config.yaml
num_hidden_layers: 16
hidden_size: 256
n_experts: 16
experts_per_token: 2
d_expert: 192
d_shared_expert: 0
hidden_act: "swiglu"
moe_layers: [1, 3, 5, 7, 9, 11, 13, 15]
router_score: "sigmoid"
normalize_top_k: true
routed_scale: 1.0
balance_loss: 0.000133
balance_bias: true
init_std_router: 0.0166
lr_router: 0.00037
vocab_size: 21690
norm: "rmsnorm"
norm_eps: 1e-05
tie_word_embeddings: true
optimizer: "muon"
learning_rate: 0.0121
beta1: 0.9
batch_tokens: [32768, 65536, 131072, 262144]
max_seq_len: 512
train_tokens: 275500000
max_steps: 7195
dataset: "wikipedia_en"
Below are experts of layer 9 (counted from 0) of a mixture-of-experts language model. Rows are named router (the router's row for the expert), gate (a neuron's input weights, with its number), up (a neuron's input weights, with its number) and show model dimensions 64-127. Each number is 128 + 24 x the weight over its row's rms, rounded and kept within 0 to 255.
After each expert's rows: "mostly gets" lists some tokens that are sent to it at least half of the time. This comes from a sample of Wikipedia text that the model never trained on.

# expert 7
router [156 114 131 127 119  82 114 116 156 123 117 126 140 114 134 130 175 170 131  97 127 138 113 143 124 154 108 109 209 122  99 148 119 139 158 131 145 142 169 161 109 128 181 123 128 139 123 133 161 117 126 141  95  94  89 126 130 144 142 122 145 145 159 167]
gate0 [136 182 136 158 144 110 151 148 129  92 167 118 131  95 116 125 151 122 119 120 101 127 110 103 147 191 145 122 163 109 147 131 119 115 161  91 160 143 146  96 165 120 135 131 139 130 117 150 139 167 126  90 114 131 158 131 183 141 124 137 127 140 125 122]
up0 [115 116 134 155 120 155 155 151 133 181 119 153 110 133  78 161 138 195 115  96 141 140 114  91 134 123 102 142  88 113 161 135 137 128  96 104  89 158 156  99 114 136  60 138 124 109 117 124 130 124  96 125 126 177 141 150 116 117 143 149 132 113 184 105]
gate1 [ 86 172 138 139 142  98 109 140 113 133 148 110 121 114 131 117 172 117 123 163  83 103 134 122 156 145  85 145 120  93 125  84 144 137 131 149 124 118 158 138  66  79 160 112  79 105 159 132 113 127 127 168 119 128 135 143 105 135 143 102 134 144 153 157]
up1 [112  99 105 129 147 144 163 161 134 140 121 130  71 124 137 141  68 118 159 148 160 135 112 132 138  92 129  94  80 177 141  94 112 121 112 108 132 159 141  99 119 145 148 143 165 125 143 148 126 145  95 119 152 173 139  97 155 109 128 114 130 156 136 166]
gate2 [125 172  93 145  86 123 109 139 157  77 126 139 156 132  94 116 124 129 106 151 107  98 147 157 118 124 119 115 161 137 126 147 149  93  86  92 139 125 132 145 152 146 138 146 111 133 124 126 144 175 154 125 140  94 124 184 111 134 117 133 145 115 100 151]
up2 [173 139 131 161 111 139 133 111 149 138 134 137 124 139 148 132 155 166  97 137 190 143 125 144  67 151 149 200 133 125  89 151 124 118  52 143 136 114 142 138 137 117 127 116 138 195 137 115 111 170 129 136 149 140 140 188  94 139 125 101 108 170 125 127]
gate3 [137 161 132 152 100 129 105 120 149 130 110 178 122  86 113  90 125 130 110 120 145 126 139 125 114 141 131 193 144 131 123  98 140 111 145 102 143 104 101 106 124 113  88 149  91 133 145 182 136 146 135 144  88 143 137 119 151 168  91 136 113 162 114 149]
up3 [ 83 127 149 139 122 149 186 169 121 158 126 112 138 155 115 168  88  88  95 118 139 123  97 161 125 141 154 154 134 148 138 138 118 126 132 144  82  95 157 149 143 148  99 149 149 141  79 107 126  91 163 126 171 119 126  84 157 112 154 121 144  66 120 107]
mostly gets: " \"", " made", " used", " released", " became", " (born"

# expert 3
router [139 155 108 138 127  88 162 143 146 151 112 149 123 159 123 112 131 150 150  96 153 127 138 165 129 151 145 126 100 113 110 145 138  92 162 103 152 154 139 152 127 146 105 135 163 124 138 112  96 105  85 153 108 129 154 160 128  98 130 122 124 167 133 126]
gate0 [133 139 123 131 123  99 139 112 133  92 166 131 162 126 137 140 146 115 149 133 130 107 118 131 124 168 161  90  90 153 102 148 128 132 142 134 110 161 104 144 193 147 147 170 135  96 105  80 132  78 138 129 125 138 146 135 102 138 113  84 127 151 148 108]
up0 [133 139 116  90 168 128 170 119  69 138 148 192  90 159 168  84 137 170  98 125 122 101 105 101 106 122 169 140 126 102 152 130 157 132 114 122 151 106 117 126 125 139 122 123 138 136 133  99 170  88 119 103 156 118  99  88 129  82 100 177 120 127 106 147]
gate1 [171 163 170 107 115 100 122 107 131 111 100 130  95 146 130  91 154 120 138 113 136 103 174 145 138 140 155 153 110 125 111 113 115 100 146 148 179 131 104 152 147 141  96 138 134 117 144 135 117 112 120 121 116 113 111 163  97 121  81 102 135 145 136 136]
up1 [117 108 127 168 130 143 164 167 144 134 145 150 114 103 181 127 118  95 135 111 160 143 123 128 118  89 122 105 129 121 133 181 138 118  99 109 104 154 143 134 132 151 135 127  99 179 116 149 149 155 119 137 106 169 139  94 157 103 179 133  91 122 171 100]
gate2 [137 147 156 106 100 106 131 112 144 105 160 152  98 141 173 143 100 115 186 153 165 127 113 130 111  95 130 107  80 117  95 104 115 137 122 148 160  74  77 104 135 105 156  94 164 124 121  77 113 156 106  88 117 133 133 145 132 113 120 121 132 113 150 167]
up2 [147 103 156 118 115 155 157 149 117 120 135  98 120 146 118 117 169 132 138 113 108 107 158 153 147 128 110 104 165 163 171 123 136 133 154 104 127 173 172 133 139 154 122 171 137 152 126 108 126 144 145  96 153 118  79 124 115 135 130  87 110  96 131 125]
gate3 [112 132 126 156 146 103 123 194 157 105 125  63 140 103 134 126 139 110 154 121 159  89 131 143 117 132 149 136 128 122 143 134 131 114  88 111 118 131 155 109 119 148 132 134 118  92 199 164 147 159 134 135 141 107 149 102 140 143  94 117 196 131 194 120]
up3 [134 159 134 125 122 143 124 170 144 109 144 167 136 114 169 149  84 102 141 154 133 149 134 146 125 168 119 181 156 163 138 141 131 122 147 102 136 123 126 133 179 152 128  78 131 150 141 141 136 138 110 110 158  86 136 121  56  89  95 117 144 132 113  94]
mostly gets: " film", " album", "ation", " station", " area", " Cup"

# expert 6
router [136 166 138 139 113 126 148 119 117 130 117 144 160 128 141 144 139 146 167  84 135 140 136 121 136 130 133  97 116 138 112 112 133 119 146 118 154 132 137 119 163 140 130 141 130 162 125 134 131 154  97 145 112 128 121 131 106 136 103  98 139 153 135 146]
gate0 [125 115 132 116 136 152 102 180 117 174 133 156 112 141 131 168 147  95 136 110 123  99 119  98 106 117 144 112 161 105 109  93  91 152 112 155 141 138 145 131 157 153 113 119 134 136 149 140 115 158 115 134 162 145 107 120 126 132 132 125 129 141  55 110]
up0 [ 99 124 128 151 124 187 134 165 131 121 121 137 179 138 146 123 133 114 115 130 119 150 132 134  96 124 160 125 102 118 153  96 171 137 107 123 142 155 118 134 144 184 117 116 150 162  83 150 134 127 128 177  79 132 127 137 123 113 143 116 154 106 137 192]
gate1 [129 142 125 159 119 131 125 118 123 116 134 170  68 143 107 146 119 127  95 122  71  97 144  65 156 158  97  89 114 154 125 121  99 116 132 115 154 132 120 123 178 125 174 140 171 106 113 112 159 156 134 175  96 131 124 137 155 162 120 118 124 135 132 153]
up1 [105 114 140 139 163 121 186 101 130 136 128 131 151 106 135 116 144 106 108 143 125 144 148 151 151 126 133 120  93 157 145 136 104 133 110 134  62 141 148 130 132 134 174 159 144 119  96 130 114 131 112 107 130 158 132  92 205 187 111 137 119 138 156 119]
gate2 [ 96 115  93 109 127 135  79 149 143 150 157 130 118 113  97 127 105 139 145 178 143 138 153 117 121 171 112 148 126 123 159  93 126 169 230 152 133 101  78 136 111 117 127 153 103 126 112 110 109 133 115 133 114 160 123 167 129 113  69 124  98 124 164 148]
up2 [138 108 155 137 157 161 160 123 132 113 119 122 132 116 128 130 120  91 107 107 122 139 104 152 112 100  99  71 147 144 120 149 132 121 103 115 146 126 153 114 131 138 117 141 159 171 115  89 100 140 115  93 158 120 137  88 116 135 148 140 115 109 111 109]
gate3 [ 94 173 125  72 118 118 138 162  99 173 137 102 124  96 139 127 144  72 129 133 163 121 102 117 118 142 142 104 133 127 143 112  83 124 145  92 140 137 132 132 116  86 111 122 141 122  95 136 135 140 129 120  96 128 125 144 136 110 133 134 107 125 127 105]
up3 [145 173 142 172 131 146 132  90 116 136 107 168 119 115 191 129  91 161 110 122 163 116 130 114 115 135 126 146 163 121 145 119 112 117 172  94  92 153 130 104 155 114 117 133  89 172 105  97 107 176 144 114  99 107  94 130 129 126 147 122 182 138  80 152]
mostly gets: "ment", "ful", "rogen", "able", "ct", "ted"

# expert 11
router [121 127 154 132 115 102 121 134 154 149 118 189  96 136 127 123 116 140 153 101 124 146  95 122 111 153 143 138 164  74 137  88 120 115 132 124  89 120 122 110 112 117 122 130 114 151 115 158 116 113  85 164 129 127 110 141 134 139  89 115 120 178 141 116]
gate0 [108 118 155  70  64 113 145  84 147 184 166 159 107 164 139 147 130 117 129  72 158 145 115 144 128 108 129  92 145 144 137 111 125 131 127 170 137 142 134 109 107  95 124 122 100 189 153 112 140 134 112 112 131 109 104 130 135 121 137 153 112  63 168 141]
up0 [152 157 180 197 168 125 130 154 137 147 124 139 161 102 125 111 183 111 173 109 103 148 125 104 149 119 102 123 136 128 169 164 134 134 143  81 116 136  85 108 153 155 113 142 121 139 119 131 117 150 137 101 131 102 125  96 100 118 138 101 161 168  73 130]
gate1 [157 137 133 136 155 104 140 148 152 128 110 144 134 130 159 137  71  91 109 104 114 130 140 103 156 131 145 115 115 115 189 116 151 148 135 128 119  75 120 135 151 162 121 126 151 167 136 180 100 137 142 140 113 159 131 110 123 148  94 147 116  96 133 102]
up1 [137 124 161 146 151 104 136 131 147 131 119 155  99 137 136 149  77  95 146  88 136 105 138  96 151 123 159 101 118 102 159 132 136 142 130 146 129  92 134 126 125 157 125 153 132 154 123 163  89 148 117 163 116 132 138  85 155 148 131 147 110 105 121 100]
gate2 [ 98 178 155 130 128 141 157 131 114 135 134 149 145 135 113 156 152 104 111 107 129 128 121  73 110  71 150 127 174 118 127 115 144  90 110  70 111 155 128 141 131 135 136 109 141 156 156 151 146  86 133 110 113 121 154 135 101 140 130 141 132 108 124 179]
up2 [124 177 122 150 127 145 201 143 112 170 126 124 143 143 111 137 151 135 138 115 135 158 102 123 116  73 133 102 124 152 145  96 145  84 107  58 108 143 163 137 127 128 109  98 159 140 148 123 158 110 133 122 120 115 113 129 102 109 154 128 134 148 101 173]
gate3 [124 107 130 115 138 112 110 107 148 122 148 154  96 142 140 139 132 112 126 165 148 142 123 125 143 107 138 107 147 140 103 104 167 122 124 172 106 141 115 152 179 127  96 137 120 132 154 117 125 131 109 156 129 134 129 132 101 124  98 131 149 119 147  64]
up3 [116  91 164 167 176 114 113 128 107 105 158 141  96 104 148  86  96  77 169 135 135 176 117 121 132 117 114  75 149 131 130 152 115 120 163 129 140 144 116 176 130 119 150 142 112 186  83 135 165 152 158 131  97  85 122 124 140 121  95 138 124 145 163  97]
mostly gets: "\n", " |", "-", ";", "\";", "ate."

# expert 5
router [186 122 164 140 135 110 112 127 137 144 141 148 102 140 116 140 145 112 170 106  69 146 110 158 102 114 134 114 139 125  81 108  80 132 176  86 106 119 148 187 152 102 149 135 140 129  87  93 132 131  82 141 125 131 108 144 129 139 112 142 145 144 127 116]
gate0 [125 165 147 109  57 115 116 110 105 104 174 122 127  95 137  93 126 126 117 146 115 135 116 144 140 170 123 146 125  90 162 122 132  55 152  88 124 110 143 117 157 171 113 114 132 100 108 150 138 138 117 135  94 100 138 167 173 143 125 145  74 121 149 122]
up0 [122  63  89 154 152 114 132 172 123 130 128 133 103 148 175 149 142 132 137 106 120 154 100 134  97 116 111  92 151 120 134 154 120 110 110 137 133 106 107 165 116 123 145 141  93 160 121 151 126 129 149 138 142 125 168  94 172 108  91 152 155 129 142 105]
gate1 [108 111 126 112 118 141 101 131  98 146 113  91 158 108 167 142  95 114 136 133 128 112 132 138 123 133 115 102 140 156 161  97 142 154 140 138 148 130 153 150 175 128  85 172 147 130 118  52  98 123 108 123 147 117 141 112  90 116 133 111 154 142 138 103]
up1 [ 97 123 176 165 125  99 134 141 142 118 161 133 151  98 115 121 172 127  74 153 127 155 139  86 146 109 150 138 101 126 111 163 138 107 105 111 127 107 122 122  94 113 129  92 112 154  96 203 149 112 128 123 126 130 124 145 131 134  93 133 111 124 111 153]
gate2 [121 159 117 160 145  92 139 139 155 120 125 137 103 118 148 111 164 106 208 126 137 104 120 120 123 125 116 116 156 141 130 104 152 120 145 122  99 124 145 107 132  94 176 124 109 143 105 140 145 121 131 107 134 150 111 107 103 157 124  97 119 121 119 161]
up2 [126 151 150 158  93 136 110 135 109 157 161 129 131 131  71 140  93  93 161 138 115 104 112 156 130 151 132 144 124 124 176 141 159 152 114  89 145 154 128 133 130 127 130 122 115 119  91 143 148 169  96 152 134 137  51 121 122 122 116 128 146  95 139  87]
gate3 [ 95 152 131 126 160 109 109 108 134 106 120 137  98 122 170 127 130 157  83 131 117  95 109 124 159 170 145  83 157 164 123 106 125 127 164 127 143 109 134 161 131  77 105  89 135 135  94 151 129 138 141 164  94 139 113 106 151 158 131 138 102  88  92 137]
up3 [133 158  69 132  90 114 124 117 124 122 130 135 108 146 111 156  87 135 155 139 110 163 157 130 116 116 112 112  87 160 131 143 138 138 157 161 103 145 118 158 135 132 115 133 133 120 127 141 162 105 105 147  97  99 134 154 126 121 138 113 143 162  97 119]
mostly gets: ")", ").", " to", " ==", "s.", " ="

# expert 1
router [122 127 152 138 155 128 122 127 153 171 171 126 144 173 125 132 148 130 159 133 146 133 120 187 115 168 135 121 161 133 100 114 134  84 139 109 154 104 135 146 138  85  99 116 133 164 133 121 100 109 127 149 127 117 125 114 150 112  88 136 146 156 134  91]
gate0 [150 138 138 118 151 110 158 125 100  87 156 104  96 151 153 122 133 134 140 153 136 150 123 107 118 129 145 150 122 179 134 102 111  73 162 138 120 128 133 206 138 144 147 126 112 158  93 147 111 109 165  88  91 156 130 138 124  94 106 160 118 154 100  99]
up0 [147 182 113 121  68 116  81 119 131 123 120 120 152 151 111 131 134 128  76 115 108 187 146 104 118 130 130 134 108 158 154 125 147 146 108 112 118 152 140  89 123 119 143 173 106  93 137 125 142  83 149 118 133 119 159 113 132 122 121 130 131 142  86 164]
gate1 [145  96 145 133 151 135 104 131 134 113  97 181 126 134 103  84 145 115  94 129 112 158  96 135 142 190 120 114  91 143 148 122 157 117 123  98 161 135 117 139 135  98  86  85 101 143 124 146 163 138 115 116 135  91 113  96 159 167 136 126 137 145 172 120]
up1 [132  73 135 128 135 105 133  93 127 141 123 121 190 146 119 154 130 152 135 134 103 147 122 114 162 112  83 122  99 139  97 129 142 127 109 116 167 114  91 150 160 120 100 159 177 157 126  95 134 112  83 138 106 143 141 155 110 100  97  94 126 141 149 134]
gate2 [168 154 143 160 120 133 116  90 154 162 119 142 100 118 117 139 171 137 102 152 164  97 134 140 106 146 186  92 178 180 112 122 119 168  98 139 146  67 123 154 151 139 120 147 108 115 123 140 136 139 136 159 141  84 127 140 134 125 107 112 135 151 152 122]
up2 [ 83 124 138 147 120 148 120 131 131  88 141 132 177 114 112 124  72 131 151 128 157 135 153 118 127 129 145 156  97 101  91  99 178 101 118 131 121 165  96 137 105 136 133 120 109 134 171 114 161 145 144 121 130 162 116 148 107 133 122 123  94 162 117 129]
gate3 [ 96 125 135 127 102 111 150 150 100  86 172 118 129 142 139 149 126 111 144 116 133 120 178 128 131 182 131 151 137 134  63 114 165 121 134 155 163 100 134 143 134 148 107 128 119 171 119 129 181 113 130 135 120 151 113  96 144  98 119 179  80 138 144 127]
up3 [166  80 104 167 115 132 114 143 103 110  86 155 133 113  84 140  85 146 104 126 127 124  81 172 114 119 117 115  77 166 117  85  94 124 108 130 102 127 114 113  91 165 150 114 141 127 118 131 134 121 145 126 114 129 141 109 121  96  99  90 150  95 140 133]
mostly gets: "–19", "–18", "000", "7", "38", "8"

# expert 2
router [151 100 142 120 164  98 110 103 148 151 163 170 127 173 140 119 128 139 144 111 108  87 137  92 124 175 136 118 120 115 110 143 141 137 154  99 115 130 112 159 110 114 140  72 165 130 106 125  87 116 125 143 108 145 102 104 142 114 142 125 123 170 151  93]
gate0 [174 105 147 109 134 117 106 122 174 121 117 138 112 131  77 106 169 136 164 114  96 144 148  70 139 121 139 122  78 107 120 149 115 111 146  95 136 127 122 170 182  95 121 120 111 152 158  88 103 141 174 152 172 151  92 100  79  91 111 139 160  94 101 136]
up0 [165 146 137 132 137 174 144 114 134 130 165 153  95 140 113 126 111 142 120 151 102 120  94 202 104  94 187 181 117 102 122 120 130 127 117 164 114 106 163 111 125 132 125 142  96 109 135 134 137 149 123 113  94 106 140 109 207 118  95  68 125 134 110  74]
gate1 [134 116 127 131 176  92 142 112 156 112 132 118  97 139 142 123 152 139 126 142 120  78 135 116  93  97 125 142 124 142 124 171 109 132 143 155 102 147 118 123 125 121 162 109 123 107 120 136 112 132 141 133 120 103 167 142 131 120 120 111 151 161 126 123]
up1 [133 164 122 160 159 140 168 126 104 114 143 126 137 134 125 128 101 118 155 120 155 136 125 118 151 116 118 179 136 155 142 116 124 164 130 123 133  96 130 141 133 119 141 118 102 164  93 151 155  85 102  83 116 169 102 134 186 140 146 115 141 147 137 136]
gate2 [157 133 129 144  89 128 123 161 121 104 172 147 166  98 144 125  91 173 122 101 107 114 132  81 131 126 139 102 109 130 116 175  86 120 144 142 154 103  95 150  91 123 106 160 123 137 130 121 157  76 129 130 142 107 131 137 126 129 112 116 143 109  99  89]
up2 [125 148 139 117 145 149 105 150 151 130 112 156 144 136 112 133  83 155 110 155  96 137  84 105 140 124 169 101 109 145 105 155 119 141 155 172 128  82  80 106 158 132  89 145 139 134 115 107 110 138 156 122 146 146 150 154 165 163  91  98 132 122 119 160]
gate3 [130  90 161 105 122  91 125 104 106 107 148 137 105 141 138 108 111  91 113 136 120  77 116 164 154 144 105  98 114 149 138  64 111 110 148 110 119  98 109 143 101 133  87 150 169 145 113 149 154 115 153 136  90 135 137  99 155 100 156  90 132 159 105 142]
up3 [100 109 114 138 175 152 150 136 159 137 164 129 124 124 133  92 145 110  99 144 159 133 141 132 104 151 139  78 168  92 123 117 119 156 127  98 123 183 118 133  56 122 143 150 140 118 158 118 142 129 137 148 130 128 139 139 153 112  95 123 112 125 135 129]
mostly gets: "″N", "ya", " (age", " (aged", " km", "°E"

# expert 12
router [192 100 124 137 135 117 118 104 136 164 115 123 137 159 130 108 155 152 148  77 118 149 131 149 139 173 127 137 161 145 108 132 109 131 125 106 147 120 150 175 185 130  57 145 104 120 132 125 165 120 130 124  97 141  78 103 149 152 138 119 156 163 143 101]
gate0 [105 154 138 126 105 115 161 106  86 117  64 142 124 101  76 109 164 144 102 180 114  93 138 176 138 119 158 120 135 135 130 137 103  52 160 146 152  97 162 107  86 116 113 121 109 170 137 141  91 118 135 124 158 132 149  91 108  99 149 121 145 146 148 157]
up0 [128 101 128 140 130  99 114 119 138 105 141 135 129 114 152 117 164 106 125 128 158 122 147  62  83 101 130 136  93 140 141 105 125 146  95 150 137 141  94 143 152 132  88 177 129 128 157 183 126 139  84 115 137 111 106 102 162 122 123  90 143  86 111 165]
gate1 [147 153 162  98 146 133 123 165 111 151 115 168 137 159  85 103 125 113 123 162 126 142 134 154 180 134 169 156 117 130 133 123 117 144 119 124 113 135 119 120 113 170 129 158 111 141 124 177 141 130 109 113 132 117 120 109 149 152  76  94 122  80 139 123]
up1 [131 139 131 111 128 145 117 135 108 110 150 130 128 107 157 164  95 140 149 144 161 150  99 109 123 114 139 165 148  97 188 143  91 114 155  89  98 170 137  75 124 158 137 145 126  88 141 144 117 110 111 106 127 124 151  57 106 119  97 144 136  95 128  87]
gate2 [173 129 148 112 152 113 160 175 111 108 106 127 135 136 119 124 134 176 151 175 111 118 159 143 146 107 164 110 109  89 162  96 128  86  84 111 123 152 107 158 100 119 120 165 124 118 150 100 131 125 121  90 103 127 133  99 145 105 159 118 109 123 121  98]
up2 [122 101 171 101  54 139 112 109 137 142 165 123 117 145 145 150 207  99 165  72 122  93  93 154  91 156 162 144 140 151 131 144 124 130 120 121 131 138 152 105 132 154  99  94 126 143 106 110 138 143 155 142 176 100 127 148 121 147  85 119 139 100 121 143]
gate3 [ 72 144 114 169 132 124 163 108  94 133 113 173 130 141 124  99 121 141 105 139 143  99 138 112 117 153 133  78  99 131 134 127 121 128 129 100 151 150 132 129 102 112 121 135  82 158 170  60 134 124 113 115 155 110 137 151 125  75 115  60 135 144 134 151]
up3 [ 81 112 158 134 150 142 160 121 124 148 124 124 124 135 123 122 166 152  77 162 109 105 126 169 164 132 147 124 129 136 152 125 135  85 117 128 126 154 120 162 136 121 138 127 154  93 150 113  95 134 127  78 119 122 132 146 130 129 144 114 107 158 132 153]
mostly gets: " was", " and", " is", ",", " or", "),"

# expert 14
router [146 120  94 129 134 103 149 130 143 171 142 126 147 115 106 127 155 164 168 117 131 134  38 145 117 136 163 152 125 137  97 138 112 102 135  97 124 102 156 136 114 114  97 129 146 120 140 161 137  89 132 127  95 140 115 114 144 110  87 116 123 130 145 176]
gate0 [151 111 131 124 119 172  86 109 144 113 114 119 115 116 135 170 156 137 182 131  96 123 114  89 171 141 125 145 113 138 133 125 118 131  85 113 115 121 128 137 140 118 138 104 155 127 175 115 101 154 175 112 185  94 167 175 104 114 105 167 119 125 148 122]
up0 [127 143  93 154 144 121 160 140  92 146 158 100 180 132 143 110 133  98 159  85 116 100 118 185 151 111 120 162 143 117 150 143 102  78 146 178 119 114 139 117 110 163 108  76 123 147 137 119 160 149  80 106 107 161 147 136 105 153 169 133 102 126 112 107]
gate1 [144 131  74 144 136 154 174  90 136 144 168 134 147 112 125 147 130 157 132 153 101 118 148 131 121  80 145 168 148 120 104 128  99 148 160 159 140 103 125 150  91 192 122 147 131 132 168 115 148 158 132 141 107 107 111 118 178 121 154 160 123 102  98 167]
up1 [120 148 137 105 139 148 107 169 124 123 171 125 101 131 124 114 103 184 147  93 157 107 181  99 129 157 102 152 162 137 122 110  96 146 136 137  92  89 110 121  91 114 161 121 102  68 131 126 131  98 132 133 118 100 125 128 143  84 142 166 142 166 124 117]
gate2 [135 128 115 129  82  92 121 154  90 138 141 113 103 138 143 131 134 104 144 105 116 130 116 126 157 146 122 141 106 142  95  88 114 123 177 130 152 200 151 146 151 124 112 119 104 117 191 123 102 144 127 107 133 101 131 111 168 108  98 148 137 135 109 108]
up2 [106 132 149 155 147 145  97 127 141 153 109 160 132 137 139 155 112 149 104 113 162 173 126 148  88 103 120 128  88 124 136 134 148 133 152 121 163  87 114 108 163 126 135 129 161 113  63 156 173 106 126 115 137 159 148 120 104 125 161 131 133  90 149 124]
gate3 [129 130 152 113 172 137 115 135  93  95  85 133 166 139 118 139  95 137 168 131 157 124 133 109 103 133 118 131 113 129 126  92 152 177 124 135 181 140 123 140 129 157  92 159 136 119  92 146 123 178 139  92 124 148 138 115 150 168 124 115 139 137 152 120]
up3 [108 186 188 123 134 124 112  94 158 124 100 154 127 134  99 135 131  76 136 116 108 144 118 172  97 102 160 139 127 135 132 118 129 134 154 135 152 111  84 100 129 138 136 117 131 138 113 131 137 160 128 104 126 150 100  95  99 125 124 140 150 129 138 147]
mostly gets: " Ch", " Z", " K", " Y", " C", " O"

# expert 13
router [153 134 154 110 126 104 127 136 178 153 119 134  84 138 116 105 124 129 150 124  88 116  77 129 113 156 111 131 155 139 104 147 166 179 160 122 131 108 173 120 164 109 175 137 166 118 116 116  94  93 121 149 113  95 120 151 103 118 149 141  98 157 190 157]
gate0 [ 80 122 118 140 123 145  95 107 130 105 142 105 114 125 129 120 120 136 150 114 124 150 147 107 127 128 158 139 130 112 173  77 128  87 122 156 110 123 126 108 138 104 147 144 153 138 116 133 109 113 158 129  71  97 115 150  95 155 144 128 148 137 108 106]
up0 [100 145 120 128 135 115 102 131 146  96 156  81 122 120  90 142 114 123 153  83 103 126 116  93 119 131 154  95 120 131 165 155 116 155 180 128 137 123 126 131 142 148 120 139 103 152 127 150 102 137 171 130  82 135 118 136 115 170  80 137 130 141 161 121]
gate1 [133 141 144 143 108 111 143 104 141  91 109 130  97 112 133 114  60 112 129 153 105 154 146  99 121  92  98  97 111 127 151 145 167  97 126  98 122 148 156 165 133 123 119 125 147 126  99  93 125 129  56 140 152 166 148  92 151  81 108 129 146 151 110 118]
up1 [114 143 117  69 151 112 138 147 109 150 124 160 130 133 116 157 147 167 166 124 143 135 118 155 150  87 142 165 144 152 132 132 118 112  79 117 115  84 117 121 131 165 132 136 144 154 147  85 135 107 117 121 139 131 168 128 151 146 118 145 113 156 141 140]
gate2 [ 95 126  75 118 152 155  98 130 111 144 137 122 111 155 134 151 126 123 175 149 127 122  96 109  99 122  91 178 111 135 184 136 117 133  77 168 127  81 119 127 138 152 131 134 153 164 113 147 145 118 105 133 112 111 141 117 167 111 135 138 145 138 139 126]
up2 [132 107 134 110 104 112 126 138 148 133  74 116 160 122 115 113  79 135 109 124 117 109 116 110 118 114 147  80 144 123 108 142  90 155 187 101 122 137 110 125  86 123 132 132 106 108 144 122 164 154 166 129 160 166 110 139 126 114 128 162 143 112 135 159]
gate3 [139 121 109 133 147 204 142 147 122 119 118 145 127 146 106 116 166 102 116  86 146 178 121  92 121 133  88 103 132 134  98 152 157 117 119 167  92 116 107 158 148 109 172 183  81 151  86 132 104 143 152 122 139 145 140 142 154 155 142 102 105  94 129 142]
up3 [128 102 122 150 138  83 143 119 140 116  97 122 160 132 194 102 116 100 126 130  91 157 141 139 110 182 127 150 143 122 134 124  83 140 144 111 122  98 135 124 122 111 181  99 119 157 113 183 162  86 128 193 113 120  97  93 115 108 109 150 169 136  86 170]
mostly gets: " of", " in", " on", " by", " for", " with"